config.yaml
num_hidden_layers: 12
hidden_size: 320
n_experts: 24
experts_per_token: 3
d_expert: 240
d_shared_expert: 0
hidden_act: "squared_relu"
moe_layers: [1, 2, 3, 4, 5, 6, 7, 8, 9, 10, 11]
router_score: "softmax"
normalize_top_k: true
routed_scale: 1.73
balance_loss: 0.00215
balance_bias: false
router_bias: true
init_std_router: 0.0211
lr_router: 0.000362
vocab_size: 16384
norm: "layernorm"
norm_eps: 1e-06
tie_word_embeddings: true
optimizer: "soap_variant"
learning_rate: 0.00259
beta1: 0.95
beta2: 0.95
max_grad_norm: 1.0
batch_tokens: [131072, 262144, 524288]
max_seq_len: 256
train_tokens: 606100000
max_steps: 3256
dataset: "wikipedia_en"
Below are experts of layer 2 (counted from 0) of a mixture-of-experts language model. Rows are named down (a neuron's output weights, with its number) and show model dimensions 240-319. Each number is 128 + 24 x the weight over its row's rms, rounded and kept within 0 to 255. Numbers have three digits each.
Before each expert's rows: "comes before" lists some tokens at least twice as common just after its tokens as in all text. This comes from a sample of Wikipedia text that the model never trained on. Tokens count by the router's weight.

# expert 9
comes before: "of ", "and ", "to ", "in ", "is ", "was "
down0:151143112155092094121137105124127103129117138092126112169122151120123130117089096109084141109135063098135110076158171167114128148076156131134130140122127150166135154147124145166115108096131127094153138142100166120112121109090111145116103087
down1:144125136100136152117163102123135123103090142110120099120104160101147131100131166123148126106106122144143132101112107148129137130110132139112086112125169127146116147124134132153149108122143137170139097173123154134118168118085114158098048103
down2:124102128138160159114133091137107121134095161077147146145120127118166081095127151144131156099118109175144126120105139087131145140115109105109057124109097143124082138132130136133109130129097112173134107097112105169120107101154120141077096144
down3:143143113103168133138103108186123134165140116111120109093118163156097144108112129154128088130127130171092129177087129160109101119124123171125153132140127114176143134144140059111105104145137128120128112145138175136129124092162102130125125113
down4:123140107104126171107129140147141180152159110124157152092138131153106123174093135136146126084154133152070146154099121156137088151117125136118104095108112113096161119143083132166098080143108188128117151144128140127138164164083143138124158154
down5:126131141093152118090102144143141087104088170129166187109133105123163100140137120117115110097133112131118074110094087167110147135113091106122117141139121108136065129202097156121103140103130168136147172165106115133119123119130127153113105139
down6:121163127146135125111122110074131158123118129140110133105148155131187120119072140140156138128142116110106151165154095125091138142117091123164130125124100145139102119124130147120084129146117094147146131098113168124147138119111129129121142141
down7:100130169123123149114157141110116082111157096096137104135131110106124103098166117133126083129140091115131138131109136136147153112128130124121099135160126123149151147144145130106139116119088148119114117110144117170140132126137118108145160142
down8:107134155150129132173143139149111161097156137138120114134119135099103153151128150135124134123128138133145146097115141103061132092162130141135112117136109164144117115157103127132193137148104143147154118132123093166131078088123152147116117122
down9:158152104129140107152159166137171145170113107136105134122131173128141142152094141136108123118110122134150145113144154133105132106102110096078101162138140125112123122116153167117117142124131120138134095111156137145159115092136089099141158148
down10:145150142074135122130161138132119148106100051182161129132131135142064160120108131125118165116139113099145120113115135131135113131141116094135081167097096113169100104129116147144136109149111151145168168147103090152121146149136128129058128117
down11:146128113149135152206117143119080145099136118099152161126126131142142163139148112113084099093127115112149096139086133137141171152107166124150100130138082149126162122118103144088123123104133131151132142134126134102085068160135121142133107086
down12:111112110076130072157188127143058136139131168136116147153124139161131128112102127085115102108147117130134147124090117115145155142153145116100113128137133114111111088076133134100112162126150103133117125137120162156059156148111127102078131126
down13:095180105159120171093112142179158143147146097139148148131096113095138120155170204119148095076093127121123143151122128148137105154106126158118094141140122142103127147121152096148129057161137126133114088134089129106142071171098152123116163103
down14:137117119118093157149101125121129063119137094121151150127143114140158140110139154154154156144144121124130125114078100141094118147129157126110109145178140155151161116151140131159142107125101158116121103103124162102136133101132147186160113091
down15:097101126156164115118140159116138101157180104078110128169133158127140171131150169139097118146098128159136110153120133140127093122121090147083121098131129131144104106144110147111107154168147118134113123110168110136142097147123104143071197163
down16:139134106141142162161083103135149105154179168124087124134158168141132120117156076104086112148154117148111120109172069124121158103166110144145122158120131082120160096096121109126131154118180129111154182097154147097121129167076146117112109152
down17:095149114138118116131157100125144107122163147111130111165173128084130133155125090121082085141103153112103136181115096093122112134118124125114142159143084108098101124131132153100170169150087107091106147133074127123163174136115089137153145122
down18:141172144145163143140178114153157160171163139110165156128082138169141150101102127103089091157149086115135138166088133098149160098134125117154130118159138144147106101129105138107152159070113167136109117132134110094148151077143077137081132123
down19:104138148122130138115128117084083129171132132094116135140141094126138134142137116145088143126114112100169110148139127130116108167178077119160169146144127125118110115112158147122120150136154165095135088171136152133107084156104111151114133091
down20:133154114165140122175137094113139154123119134116108094131134122129099151108115110155124114111126135112114108124144100138096140119114155091128097118115109120133137143137091145086128125124121110115123148156133110112090133104174140126110135124
down21:136117147154139064120142134182114103126117101107135106116115076151137107101112131098109104127118162111117184105100116181153153113101164131147150158157136144138089128118145132127110147135107111159124123121114127129080184144138092141113138146
down22:162151155147118140087154091125136142134161169118129152104175150138151131128102114096157116107151087098105134113119135079102101095166112192102128120125158141139138118121109075078118162133118144121155103162119081123104126108134130161152124157
down23:123134148079125100155124097138169101150165134135166134120093125121122089097166112135178124150108144137145130118146127108119100172083133161130112148115138099120166105138157119124100113138184127156151126118084145145110157175083106123165102152
down24:108170133146135137164112130137126096157142181089099138130108102118097105130143131103112128096128125121145171097137088096122172146148108082117166112176138131120080083125112146125115084117118129147100132099140167147150101125135115080124116099
down25:099115138105128135124148136124144189149115085143120162138117107128144114122098117144150134121138160108158142091132100112124132117164131129136113100167118088105190171151135147131147100130142074094167104150118106136130088140128138130118116091
down26:096106152157104161138082183151120116108142127148132173168178139179118129120124075113137127125111126121158117146119098132134135126180139136120146140115162111146146128155170109124123146126099130136106135139136112112103165107144124105114183159
down27:141168146113160165141087094117128154143133128110117147136136129134147107140131146169140142109157131104149117119131137130131130105141122132132144126156108157145143172110136136160139117140162116080094098099071099158158120137153122136160142129
down28:121106112086151143140162135156135131150125139146163140087113116154077119181124144118112161118139153140118162082137113117145157114122150148123167151110123139151144135164135130135092155176153073110116093106146091124089127164149140109168120126
down29:119157179178131174105149140126143137091106143111089161106081154128112150108176126139131118146156140173123154125100158113122117130134105144092094127105145154155117122123129151127118197119139109148156156150133134144135145137125084163128123097
down30:082112120115138104109137121089086115138072120167088142093140101105131106146123096171108063193131134090114120112148131154099125120176094138125154122125167144140167105114138110149167139108155142153128138109081152128117171098133161102112105123
down31:118125076112114173132141078108142097126123106098156128118110167148172136134160112145133132118092118136133116138164115126140131182105159143105127134124148130091150090155157112111151117110134162137112112121130115114169111154156144135112110136
down32:117159167126128117085126096101114172134131132110135204122136109124122138109101172143088123138127110106155132148118138130108117137131149139144106101158086076133122132141109122119165127121125115101072160150175146130131141140106153126130122150
down33:143152159126117091082120106122142137122168163148129089098094132139145132147149155145124097154076157130102102179145127142140139158144109115135104138137175149123125103120125125126129123132109110099095085126127098151111171142124170120156151133
down34:108123102120161161140113125144140094116148111085073116168112152146105135149166121079134148125113168108108117128142132108157119111149121135114151092132123070171138128126138117141144117094158146094137129161133144177119087135113102093155102169
down35:148139124150149134113138120090084140132102144119094092118168073181096143115152131111112141100108122123136149155119117138160107125159138130116138130132108138157125137097127138149174093091140144158124128130147106115154124138157110122133135126
down36:118176092100105119121108108085130163103133142133094150115126109133147095143162119149141108097136088117139126129084103150128125117158108141147130118140110083082126119183091107130110119150153121161086144100106111149127152129150118073124109162
down37:158115106129135158073136133121128139107079140113096098104127127115115090112059110141103125146128142154135122140118101136098135134111127133135175153119132125116102117189133106131089157120109104131153174159170130172142128093095141098114133169
down38:100138135130116071153162133136081122136104124111106163104102120100124187130128117119123098118139138124157119127123123128147135143150091144114146136087119205151140099135125191108115112107146157154145120100093125178134118138130096137173121114
down39:165100153129146131137151113097162106132114116171126118097108163167153121126113104120119106097166137118156098115134128134166129159138103111076158118124101138146125131126099093102127204105111134140129145149113141121136130124127159130152096135
down40:095143162104123114108107093122158117138136130065097151097103151121085165142087155128144118104122177155125095148153130130140142116109094138100149114105118140148106127117147133097112148156065168129121131109125094086144140110107168146143163118
down41:113090132081108118106072081133117146088166152127150140150097145103113104140098124134153135104132154086095104119125125146124125125113138160113099149145113122163137110116106113130159084136137128174100127144117117092140061088140113147140111164
down42:133140143082115118101156147092158124114121171148137151145116117144139114088148122176084113149123110134081153134152134115172108148144155112146139118137132111134162112098132140154134098095149118120127137158125116136119154127116134092126109121
down43:124085154127162169131079108122107107151139119166100108105134140142119136136111125118121169125134139140150078076133071170115128106162125127116165105123152085110115126131117083121122123093105120088108144066116152136133123104157130107158156107
down44:108130133159104105156128104188102139112141167125138149124105172129134108098122146110118137144106098112199143138091113141168129081111120074165178115142106164153103111086134147101127159147130118150165122111111105099092116077112135130148141098
down45:146106138125113174133088151115172132164113149122138111079142124139111129155136123157129168154113134129108122145176142083158124137127165124132174127079115122125142102149169101134121133126130130140113099107114139112167122134095164100114086162
down46:187107103102109105122088122120111127119141102191172116072117130164121151165121163129143134106156112129101106110137111128138114132063120117173090135144115116144134085105115125151137111132178137145112140080153164162154131163096143155132110151
down47:139106131117127132156149100156152109152124137080139119151114090121133122148126101161140134149157144152112166160143100101122095131154128127137131112113153166137097162125160163144132093115158147094139119127130152166173111143133136128129143102
down48:122141128128131121115108117155121133097167130141136121154125118137097160125127103124093086135118147128105140137145112152133162119155117100118140118113091113104108179104142126126148094140161157135107147120124127129143127168134110076146110150
down49:193129135129118134131110143139099146105165113117100157138161166085115167106171099171146121124152119095127126124149158141171203104108104117114149154127129106129138115133153171129117099122125119106119139140124146104110112161120112102164095146
down50:147115093126165112138122113142114133134116142096124142121080108131101103141191100117131106103139123152135139157149131061124151100132161109160147126144130151092105107114085123119103103163117136140151107105104115103118101145142112144084136143
down51:120167105167114117123127137128099081066104121125139168137105119164103163128178125143145105148133125115137105123109145162177087086109111115122167138114147103165170132128100143127141116143151098095134102117112133147141095111178170160117172143
down52:098159165125097129152118103108166091116113113110129108117142164118156151113142109127137085154133160140089116124098119124185131129145142125136118104141155126133103128158102118124118176149141135133128150130136122131134171103112131114126148114
down53:116148136154080139164114131131119144113095127114096151112118094167126114138074104123121127148107107132154135113159160117180145119114137103151140141155136144115108140120099153104145154135112098114127120122133145128143148140104136160153095115
down54:128112165112135107168060133148093143156154121106120141139147165101134158127117111151140082117139155135102130134130138107132112101117120131133132123122199153148186113149110152135176091125135113176149104114120144111146104124141128153186148093
down55:126123115114124133154106105161092116111147129109105132114117158111110138131173186172122143097077094128160109125162099131117158120150120100084150151122083123163154118085152140118108133128110107157098116124100126113108158152120168116128093177
down56:140107128138111155159145108143122123101155117081132169141110121129126123122166147093142120108108146139087130137126121155115164084080136180113136091122164143104153140138107128135119085138143121103094123106143163105138137114122134145105108163
down57:184110138102095143125128113126124119116106135141110105131107148092087101097124180125114100116111130130124094157150158133101122160098138115089122113086114130199138131131127143147108166099109145114114147112154122126099176080109136091145120166
down58:151110125173142119100146081139120126141124128148110085151170094075135102151145142152153120138123130132108148167128110119125161183161153120153112165146138140105107129113138117132159182098103114118112162122138157122143134115146083136084109079
down59:168130129122137079140124156113112120139103165142101134133177099137130128127132128135140120126172124110124149135098183108130122158135115123148120172140118144134128111117147157154133139108109081154149160146175132124138119147151173101100107146
down60:094109184105132160114147115128147168167115116110106111158083126146107124121080095060096173132112121108154117149133131176135160113111062125141136198126080133104121134152134150119118130111138129144123140128158120163105110124114177142112166067
down61:140128114117113116136151114128114113149141131126135106141128157110110096103153188150103122076137106131109124113123094161113077139109100134163091129130126156116092134126131134130184170138127104153147136097090123137118129140133158088133116128
down62:138118104164141125141111165097142132133148129142134126094083166125136113145120138155082153123150142102181166150154137155102125102144096137126116130152106145153120122145146131138138134121142125116110127138175074126087123155149135135128163117
down63:123136147140174104146064157121118142155127132100112177123169091057153130148155102142107132139122094135138109111110170115127109120124104140149147116131135126140106106135060117144120089112143122155104140064118099121154142112135135144146142142
down64:137149109109127092096144148140100124113128144151114093134126147104145153081100150117073107137163170113136124067168118156128129125137088104140147149157143130143133131124136136121129135068083179151168192126122156162089161129096140137147152085
down65:167153115147142121126071094143122090166171137087130131141148120148106152131111146100100137126141137101137140107108147092144130144102111107153139115101161146145112131156131140125162108146101122162140159119122107119097152146144148107121096159
down66:087131155156149129164085190110076126141106110090126182129100088142135111175139128140149129146103115134144078089119117114115128132106143139127153127120140150113151112101133145138100138130123118139122111080162095107145145147098133132120115155
down67:148078119135136128105065142111106144110151167122155099124134124102160134163112118135160134131146098148141118127161138132125083084128133157066077130143111116135128158113129123139154096171114138166090132138133157111126068145125147146095109108
down68:099109144107119149066129135116125146171112120118134157144128121108128124143135141132112107132110167093107112133147142126114125078098142143153143112111117114150117108159111149163114111142109169128110126155139119123146118139186153113152124076
down69:112130151152138150092114113071148156061111119157128133118144097126154111141170124129133127142130129128148101139142147131144137133132161145169163140119084129105132126130120159099145161137152135124118138125119116140131095130153095137171159138
down70:122125135131151111141122143135156103166081089138188123098143108128105081160151135164145146133126150134127162116120130096154145116163139126108145099121118150125113101133115181142112142132108102129096119104126090137164078121108122125070137146
down71:117154119121145099102146084125111165106119127140156146097095161097077141137109125132130135101151145136145127122124130138143153105109138113156127128106106106168134178132151121110136124156144159106114135149177161174110105096212148122143111155
down72:134108111153164114138156113151165099115104089148140135135138115102131123087149121077131129102108139116122112136194115167098154108134158132128134140106103093133120137134134123134105141096122105190143117131137185122129145104170106136090098124
down73:126080115151169127129165128148154099123140135147111115087102110124118130122174155135141093107137117130122115162116122140112146171143103143125131130140136105106110129122150094076132159132127163134127110139139181110161103128098140141136098141
down74:104101096120144144136106136105129084086126107120126085144135106116118123118133084171182110145116107164108165114134106174130115122148107149109116146145093126116110113142124100115115099136135086150108140079118163164182104186162159140152141118
down75:099180109109155133145171157168116143137125152113130148107123145159111127061121102101108163116116097140122128117138102150127149145157157149120130121129126105113109157146089123123101127107128136098137162139133132141105090086154112154100130122
down76:155154138136144093132137092133139099104125125096152096165152100140118118185140149171116162112133171098137137120128156099116202108147113157109120154158108131094153131114115144109157163140129112130140140116126122120116117108156120082153100122
down77:154130092144132122085110109142137101120154130137136086108116093132125090095078118149112124148145167155147138175156115137119127140062170116120146140159066143101107141103175097140137145102146125136165172145139146114121129131172125088108146133
down78:120131124172103162090126165149127126124133131142125169143112138120106088112100073138131133126134105117136179128148160124097082146120127139142136103103155127150108127096127125130100148093130131116150141109132100174120135118124175143155137155
down79:117140157138129107144115121080064139125126100097134153150080122129127205152117134140090086094099138145177172101148128164142133110116130098109099104165111147096107085124104106137135116115137120132140080131107155088103139120126155075106124140
down80:111090108141118083072133119144132108129147125121081099142132146111082115153117103136125134156091116149105146081114118096140086118122103112119096142146137136117147103157126160124159150168135107087145128134102091152142117122110115145146104130
down81:182121149150112156139117159140130145131080142136138143148128150094168148143103136134120143105120103117105159109133160157142151122097117117102120122160101118109109118133105143077127158140185148115145117124107132142108171162140128138137106114
down82:174101117109121156125154107172136126158117154148160090152114106126123153166107143171114131118134136062119081149177135135163163129110152126169139110128180159137132144125153090110131136132131144124109136141120161147143113171105077125089078096
down83:131127124128108148108106138133113144133109152138165112136129109147128142121097135099137151070180070108114103130125117157129107129134134122127149152118168096121128093091062132138126171139100137094069103131126174102126144111145103167099101114
down84:142159114072128134141108101073151140151137129119177161143150111130102108126136124134134138142110132107133170138117095118119125115095096102147148128143119127113126149127134089130074091087147202106118144116143091102113128101103152131076114133
down85:108116129155143132092140141119133098130141107125137100118160136158109175155136144095144139112109165093153179117111152149066104086132139157119103104145108135107105181130126155154160125119138095105166141093099104106141102143134139115153101123
down86:128153166125096154115166103102148086110145137152142130139153097122123107125136103122108150099106125133114113189137141147109106140092124128136130132092121144129133115101151168089125188138152120129132111095107127160134140168182148159145164082
down87:121088088136178112139140170159146084151121134087120140137111150155126139109129158129110109136150141151105171144164126125137115140130118113132158095093140126129151120102116113125126145101160153100141125115107116060147135122135146114128081133
down88:144118143095168124118136128117161147125123145086090082094108117176109127108123132090140160144092143105091149145124145169118094077144117110156134118134113169180146169162144138148111118156121132097119140145125068138145115127119138144150128136
down89:128131112123164085125112156133085118109088168157107082084133093127112099114090160117145105136139120178127131131146120129087145121142105151145098074089146098155115155189102117156093152146138140105103148136141173116127130132100174104119153101
down90:153147119106104091112131141157133125121118142152129126079140114098136137159147134130141119105135115154170149118128103131102165127117135165124174132139150120145119104132139103113118166112133113103118138089184148145103149085143160118134088184
down91:127132139101129094113113170114121137109098127127153134123105111106107125091117138101160138161122135152121093133117141109166143134133116106136115107141088094173136169127121126077142141113154177142160115108100107122115122126101156106164086141
down92:137086128140164139117146115107111163132125126155106125161137150138123139170099136106132111145088129116148140127172149142131133113103126115160131113124120120135185151083136083131144081137129165118096110140119128085119117150164121149102077100
down93:143140132150113129159152106157111148131133140137146166133150146120153120111153167109092115156121143105107103118111161145105128127082110118148121159095112150130162135159116119143170104089081121173170128147147142138156175129169120135139138105
down94:157145126180110121109199126124127098125120129093049127124095132119080130115086126116152145153135149160101113108156144121129105134141147102151145131137144109096091136097129137106162095172102137121095136120126148150145128131114116087108125130
down95:118147107117117132143133161127148111152131137103123127127135059130123127178139131136127084140125108085165115172144132141147155128111121110153138113117132116117150119147095155123178101162113137157116090116120117126096137102150096102076171164
down96:144106117146109122121141114119153115114156099132119162141111109165123098109155119141114124095103135074119128113096098161113107156130121166082181118146121203154095114130157153113143147107114097127157117152139061157119150149101136193161150121
down97:103129100167150152138123102110120118126127129110120150094111128092106142140124126123113180117121138133130129110151089118117122117159135157120097104127121157142119094110137155129146129132153142116089105072126146082123118111118109115075119100
down98:112092135152133132114161100113144135124112134157124129122102117091111120086076123130158104153104133127133152123150120103116113133095150123114164093121131111116129138103120103098069133124134107106124075073147123126146125121109087166110151121
down99:132096117117098117148139123166137120099131076109139140089144130127105125114138174165116119109133074159167120154093146115132118111115121127178125133131118143134147108124130119096169103126148117132162182138109149116113123156143142083108145121
down100:168130125114116136099154123124169094137135107125116087102129115159118135123099115118144143118085145092104115118131106143144085112098109145148094123108110094106162195092085107157127101143089157132130179107158107108133107124151132142140117139
down101:175168126110108129156127127181107091138123138142117059086131156159095150125090131171115095130141097171136122139104123152128114134170144162126137147134156124120133124091136137074169123135132101147145147137182129151151131101132154139091146095
down102:094084120189120126147153153145126162106126102122127101140157102080135137114110103126082099154104174169110127156131127099093126134137116162122131150133141108107119103122122146113134156165150097118128095128066101174184137136122108148100096071
down103:106124123142095160103150136106134121132106162141123104109143137087144161144102132114146158113131142158142144153182125167134141140118129152134148115125124119114124142126118119145131104102178147097148146146177097152097112129097189165090131120
down104:126079122137122122126163120135161198128106135171149164096116164115097150159134161125102122118135109126109138131110129063127145145157144124123179080139101124135090109152130114137115117107110126110136118137109103117160127102132118114139150162
down105:163117159162162118080176150171136128153112149123134100107129113163111074099141112164142132126135124134117124116099106135152166191154121126115154120108159102130141120144099145144102098124139136136155123121108101148145152129134132143131114064
down106:140112135164144145156113155128124120153111147093102134143099184117105126112130144118150095133128147096133145138117128101158181116106153150132137112134134164096174141107145133138153106099143114154090162148105145128121134125130120134128120121
down107:155147128132136144086077105090122122157143129153135100154109185140135183125118116149077148134152133111137091140131139167109114175155139139132134132111136102134165133112109097141141138128078112131109125137095089140130106192099128124135154113
down108:120161136142093132148151109113105141139133119108109108153108106122136106107132140154184118177128153108145117135126115138113137134131168131175104132111103127105126099130139104146175085159112105105160141103203146138133149130155112102115136128
down109:126147109125137139103110126144162121100086086111135085142144153117119126104160110086134107123121151141164089160100138121131163116098132103169107110135120137115141153118114113110133102141160114135121146142108147114158108111138156132108064158
down110:161144160088156162119068100095101121118150103085119145110139149122113160137109134088126152061106138161109145139132100155167115119101166094133101171123145113143145115117145135157119103139128122142148126164140146119141134118148146127111123119
down111:108115141087111157114116143130093166144157112169100117095083160099170162074133123114120129126148104128114145092112083154130111152154136146122111102128117149122145189138094135128129166122099160135149130146147151164143135143143120106143092074
down112:132118101125125116128124157153104085119091171139094137100141116148094154163122119130147152161143115138070156173124095149128124111144129155124136120134067128130124134065153123187147141115118108142164143110095109117090165178123132137107133144
down113:127114134163159131113129150130156142128150120106124177121123124130139180115095108142139133097140136067133119130112104141118157142114097135146134112122157114111152144128114132082157157143093156096132112114161106102124119149137139103142160149
down114:105140090141131081150100150136170139176147158128140105154094169144118139131160128105145147122102146158065115117128157146155128123102128088125135111117127102136152137148131143165141119191059144149156128137115185090101128130087152110150109126
down115:101125152157102161133145131121112097192141125087138132129143103155145162129146122095140155176102143119104186170109130120162107117088110135124157168126142174140122132138152161133126101098157097136102127140107132167154123082096158152141101172
down116:119157153076143131118114124174132090132090169130130137117121172121147133141127142126151139124106123138102153164096107144160069126118140128141122074081106097147100135145140128180122130144088092144111130157105143127112152112148124105143105128
down117:120126160168089135107138141120147152118126159149159078102083182122136140122120131160143155158127119121147137126138163097087110124107149123100138106082136155150116145152110124125150157139070102144126115110146141099080166156146141098120097148
down118:134103150125147131119146133174137086056105114125184132126123088088131176125127136114139130101123124122118132132137141176166148118166131144120170125127087111107122130114119147160107107130133128153133121128110143162062162123114120106167091151
down119:117177156107094144145116155154137130095130156124098099140134096156190121104147116122146115150125106137121117194132135112136153105123123084139136147112092081135152124113121169113125109109113121094130117143147150119130121088146032108133136147
down120:152099117133102094173180135120109133105129144125144117094093134150135151123126097152104118161133103123164196127095129123143105110127114104109143155143084079096132146108151142142122132092123147131102116188131099144155108110163110157145144159
down121:121088099130122109148141108129101155089142163105146169134138152086151105150123131145125122113119089141129114104133132151143150111144104105124136107088159111103106134138146100136147165082163098102161139112098142129112137118130110129172145116
down122:106153153117137129150166147132130176118153101155097124080065147105142143112139187104114131093155123124173148170125128139160109126111116116118124118151102176132112145143102142117113119092110136141129120143095119129103134149074115126162132137
down123:113159186160174096137168178138079119163142112130127097092128141112106155139155107125159101106159146117120120113126130117159109118133106139083116107125160134110115127153153099117126127148120119145119101148136130133133099123148144134147164105
down124:102107146129104138150093158162110092107121140112155165118119138121137134102128110114113115113139073166172086163092144101158118077139150120112108109120086186103095137091149129122155139140144153111187125125165109146084117137125091158159117115
down125:130119132119118123134128120168120119162118073140154146151132125172161106136112114111127147157130120102096096136130110083152107114126124090099151189149106140147146079141146144192150125172104184156157123137113154124125185133093124097144104110
down126:127056121125172155102155168118145127090182119092118154123110092106116099167135115128118153116114161130101154145144119134142142148128125179155125121129153194092130139152125134133105196106145175120100097093136142097111092103128109109138111111
down127:158122097192110105138157131114131101129142128124107158157107108110121152128182141132110169128125155147140109094130100119103160120099139091103143141131110112107123113106088159110115189105115126110079133082141137161133128150156099114128164153
down128:144111182140144157127136122161162134112095146168161117150128146165152180146145142103114136098118142077155138109118108125159127161122115095088118092112139150091113125054134115096149129161169155138109147173123113147111099111104131148114140109
down129:151143116100120110108134138138149148157118130137112133132176140130117135116098090157105173135070130184112133134152123118089128104114104138160148126158129159161124100094146123147151116094132060160133111115152140124163150089110125132154147131
down130:110138118118165165119050152073125158125135106109138098131161136116125128103118089123160099159120152142124139103092183155126128128143151068150094097131126164105143128128127138123111097138096123160147136086137152116158108168096131118109115086
down131:125148134129130158119152124118138165161112154147163148124094137158147119092122122102143155157098106130124093103102166102179147150167145121171118140109097093185172080129111140082114144092138121140134145145118125138157136154123103143105163113
down132:197152158135128084118124160090137151134156127149100164131155105102125105172093125127118143112103146124110153157138135087166097087156106142107133156114138135128117132125123106148112113111139131138167163135133099113144140165137122161110114142
down133:137172136182114103126160157106156163145107128181126131129169168162111142094086131118158130112185119121147114162109127129099119101130101111134136141121086152138153131112138138114156126153127158134182110146126133101108161131129158135146137096
down134:095122129080145105170111128145142134107132110150147102173108170154121120138158103091120136104118145124130147127121137112130142158139130120161139104120170140150084131108169145133116138192126144143116134120142092096153135108095151128104142132
down135:130114118125104125177127163146107129139070147113115110158129109158143115161080163114147145076125127156144172188091164087156102129139136121166172128146113134141105140127113114083112178082127133183099129103128168136112104146153113150111167179
down136:132168163102099166107104145124112130124156141097187144152134122182135147118198095106122136133143096168110119140116118183149094140113158146129136115116122084121143166142138124162120131140165165155086131145112134104133159114127087141122122139
down137:143116112175095126092116124049185132179139141100115148150133151125132167118130137134119085104090136122162136142099149105124109139123158132109140113153127155106126129169128127141135118168121139125097128138128092153135129124138159102134132094
down138:146090183099153135153149129116144161134125144122110128183147096149118107127110107113106167121136098115147117161130111127162148109163125142091139118075141060134166115151084095116085122117129104141164154159121169122124136113099143126102123133
down139:150111106145150087137144118163069113110138183172088133110157122094133116109091173113109094055116141173125111139141126121089147106157095116194124149141127170106151162106134172129121121091135096141122132124125141111135097156136156106140150103
down140:114117176113123172121098099151129126093157115091067143118105110168134172130124111095104094134137127133150128126136091168121097113083125103117121069107157168103147148128172159148110164110143124123137138122157142182089130142109092126093160109
down141:155100165121134153168130150130139117087160133171134108112155139169122145177163110102110119129116130138133110143123123123140128141168133119144135120140161118146137091146122105097114161128127107110102129146115117158097090125124148091150169150
down142:100127150138083105120127124124153114102064079112160129135119103103150130116146146140118110147133119129115133108120118124131094113158134156098100131136160127152154145083090135136115104105136150151078151114123136169118086131140150115094120125
down143:114112124120164067101144134152123088089176149125153126136135104119124104107110118122080125090138117144114098132142140130162121133083129105164163125103172124115116117094139057130101143112083115172124110179140133143098123123155160147127120140
down144:084128182112121166106187132110135115095126118150124117134140125106153081100060120168085157075113129135080108165133134155199088123173172107134119115122134101115068101150137129117158135111138144109123134128104119132132124125104173137135150111
down145:126149128128107107137171097128138096139090119152175071136112118146102130135148123106110152129161136117145142104133143141145157129158122164141119166083125100127116115100108118135159156106142104123125198130148116117134150142160070150137144077
down146:151132103138150129117110142134073138122140176133117091104149102137124115145092090123140109145090115098114125098150122107127097178207191173138141103148106086152121167122097113123124156113111107072127140137189121137158129150087154122136146120
down147:116177140122140140128133127140067102130130147096098097153162127091142130111156126113106098103130164107123147105105138120150112074138118110108144122127132149086137136147136125134137131141090166139130086122135110133109173147103138100149126141
down148:136144128130114095151100139166125171119132178105139080122157119086124116148109115138104111114162144092119112158099130127112123156124120116121133083143113201110158119104149142151161104162136190152103132104117143103094170103145109098132060096
down149:105107139171161139127149122104147147104128101133125124140127138091125154139135151121123120130158128116119160128089110142121114141087124119129091138135151159152144118121132148146141135145119092154106126138128108132132146116138130142169132121
down150:154122129140133114111155102138173142161136162124136104120089118125092122112128152119117163106137127124137138083103122159128148107125127145126153130129156137127120117117105174102172124089143118110104159117150081143140148115078127144150135166
down151:133112117095121131115150139138066137150142110139106094135120128164145101112090123161150137106151123125106128111085125146146132104129158143132141125113096118127144166121117083108150105106142129137105136082124153118151117116173131134118123156
down152:140114083080148171092136152144116175109128104139127139120133094136142154131091136144172156135132107171136167136153132116164166142141175110111133125126148145148067159156126159105154110108118152111137091104129120100162100113113146105116127136
down153:108130107125151162122105107103118161130122125124133127098147157066183157113112128149149115110149095165080154137113162137147113124141158143133092143124133120140119170128143134176159105145113142152107120138117155159126106155150156152158118123
down154:130110079105154137134090117163141108154088127113130078165149126180118090147158114151116094112134150143123131134161109155060147121131120162130065126168106102110115144102133084152105126098133119108138127125119128119170143110174126113119134122
down155:141140139108107120106107122129112133122132173104099132135133165131160134121118121127120168122107167126130154143148123118137163116131158116140114151150111133156158119133125133134177084148108173163172137136112134113133122145105194128125119141
down156:094138124116113118121143103122133185139104113099137152134090124151118149111107078135114127116151115121130112139138108158103123058120128135092121152129142099113102193117078116150087127095119124110137099104116102124140077175118155149112133129
down157:142127138151111093143075130101137133150113112139130124144108087124147151086148133111146131118128142115151115123101164109135128136171130146079111117159122110112184165158113097171145109137109096092110164156142084111099099177137156111129135138
down158:104098101140135127164154134146129189146129171112106176103106108134183096155120131097141135095139094143098154110157114133173122149144135130147110137112081142124124097120136161064132067121158089147161171147106130102127146135107093168137141096
down159:073133112121126139140118083147108136139117145067136111118151123107125170130129115165134089131126116087147116137122092126143134153100130119121122117124136101115131125121117170113106104126117141165093127115127123100195113097109100159143150134
down160:114101097140148099141089113118098163119108132086102124163105141135147133128116131140120161103143138134148144128134151120149111113159127106119135110127151158124103098121082150108094151101133080163066120122143124090116146131142144143078125099
down161:155158101116136087104163128154132121114150134167147140101109125108087101135147120114121128136085148123118119127142147141076098106131111112113136162128162117128148146120104142123092133135130125128131082171143174121136109104094159141140145119
down162:113146133150109104133145133135205156127139159101159129114152127121135094127144172138132139111110149191122100147142139114118121149086109126114088133137079131135134114176097120148071110078164139122097096156140138152153144143134129115067080114
down163:137091147151124113156105102134122110117106147155149151152128070098122124141152175110158157095086141111111139110149112063122157128119111121127136110117135125100157186129126127134104114143124150118120124122107132137128096120147146116123122113
down164:112149134123081100112104176122082144102181156147097124168135155127138140154147119135163094108171123094078134083124090103118157123133094132143138141136108111159158127103137121143099101100128128123095128115131137135142103077115136105159130127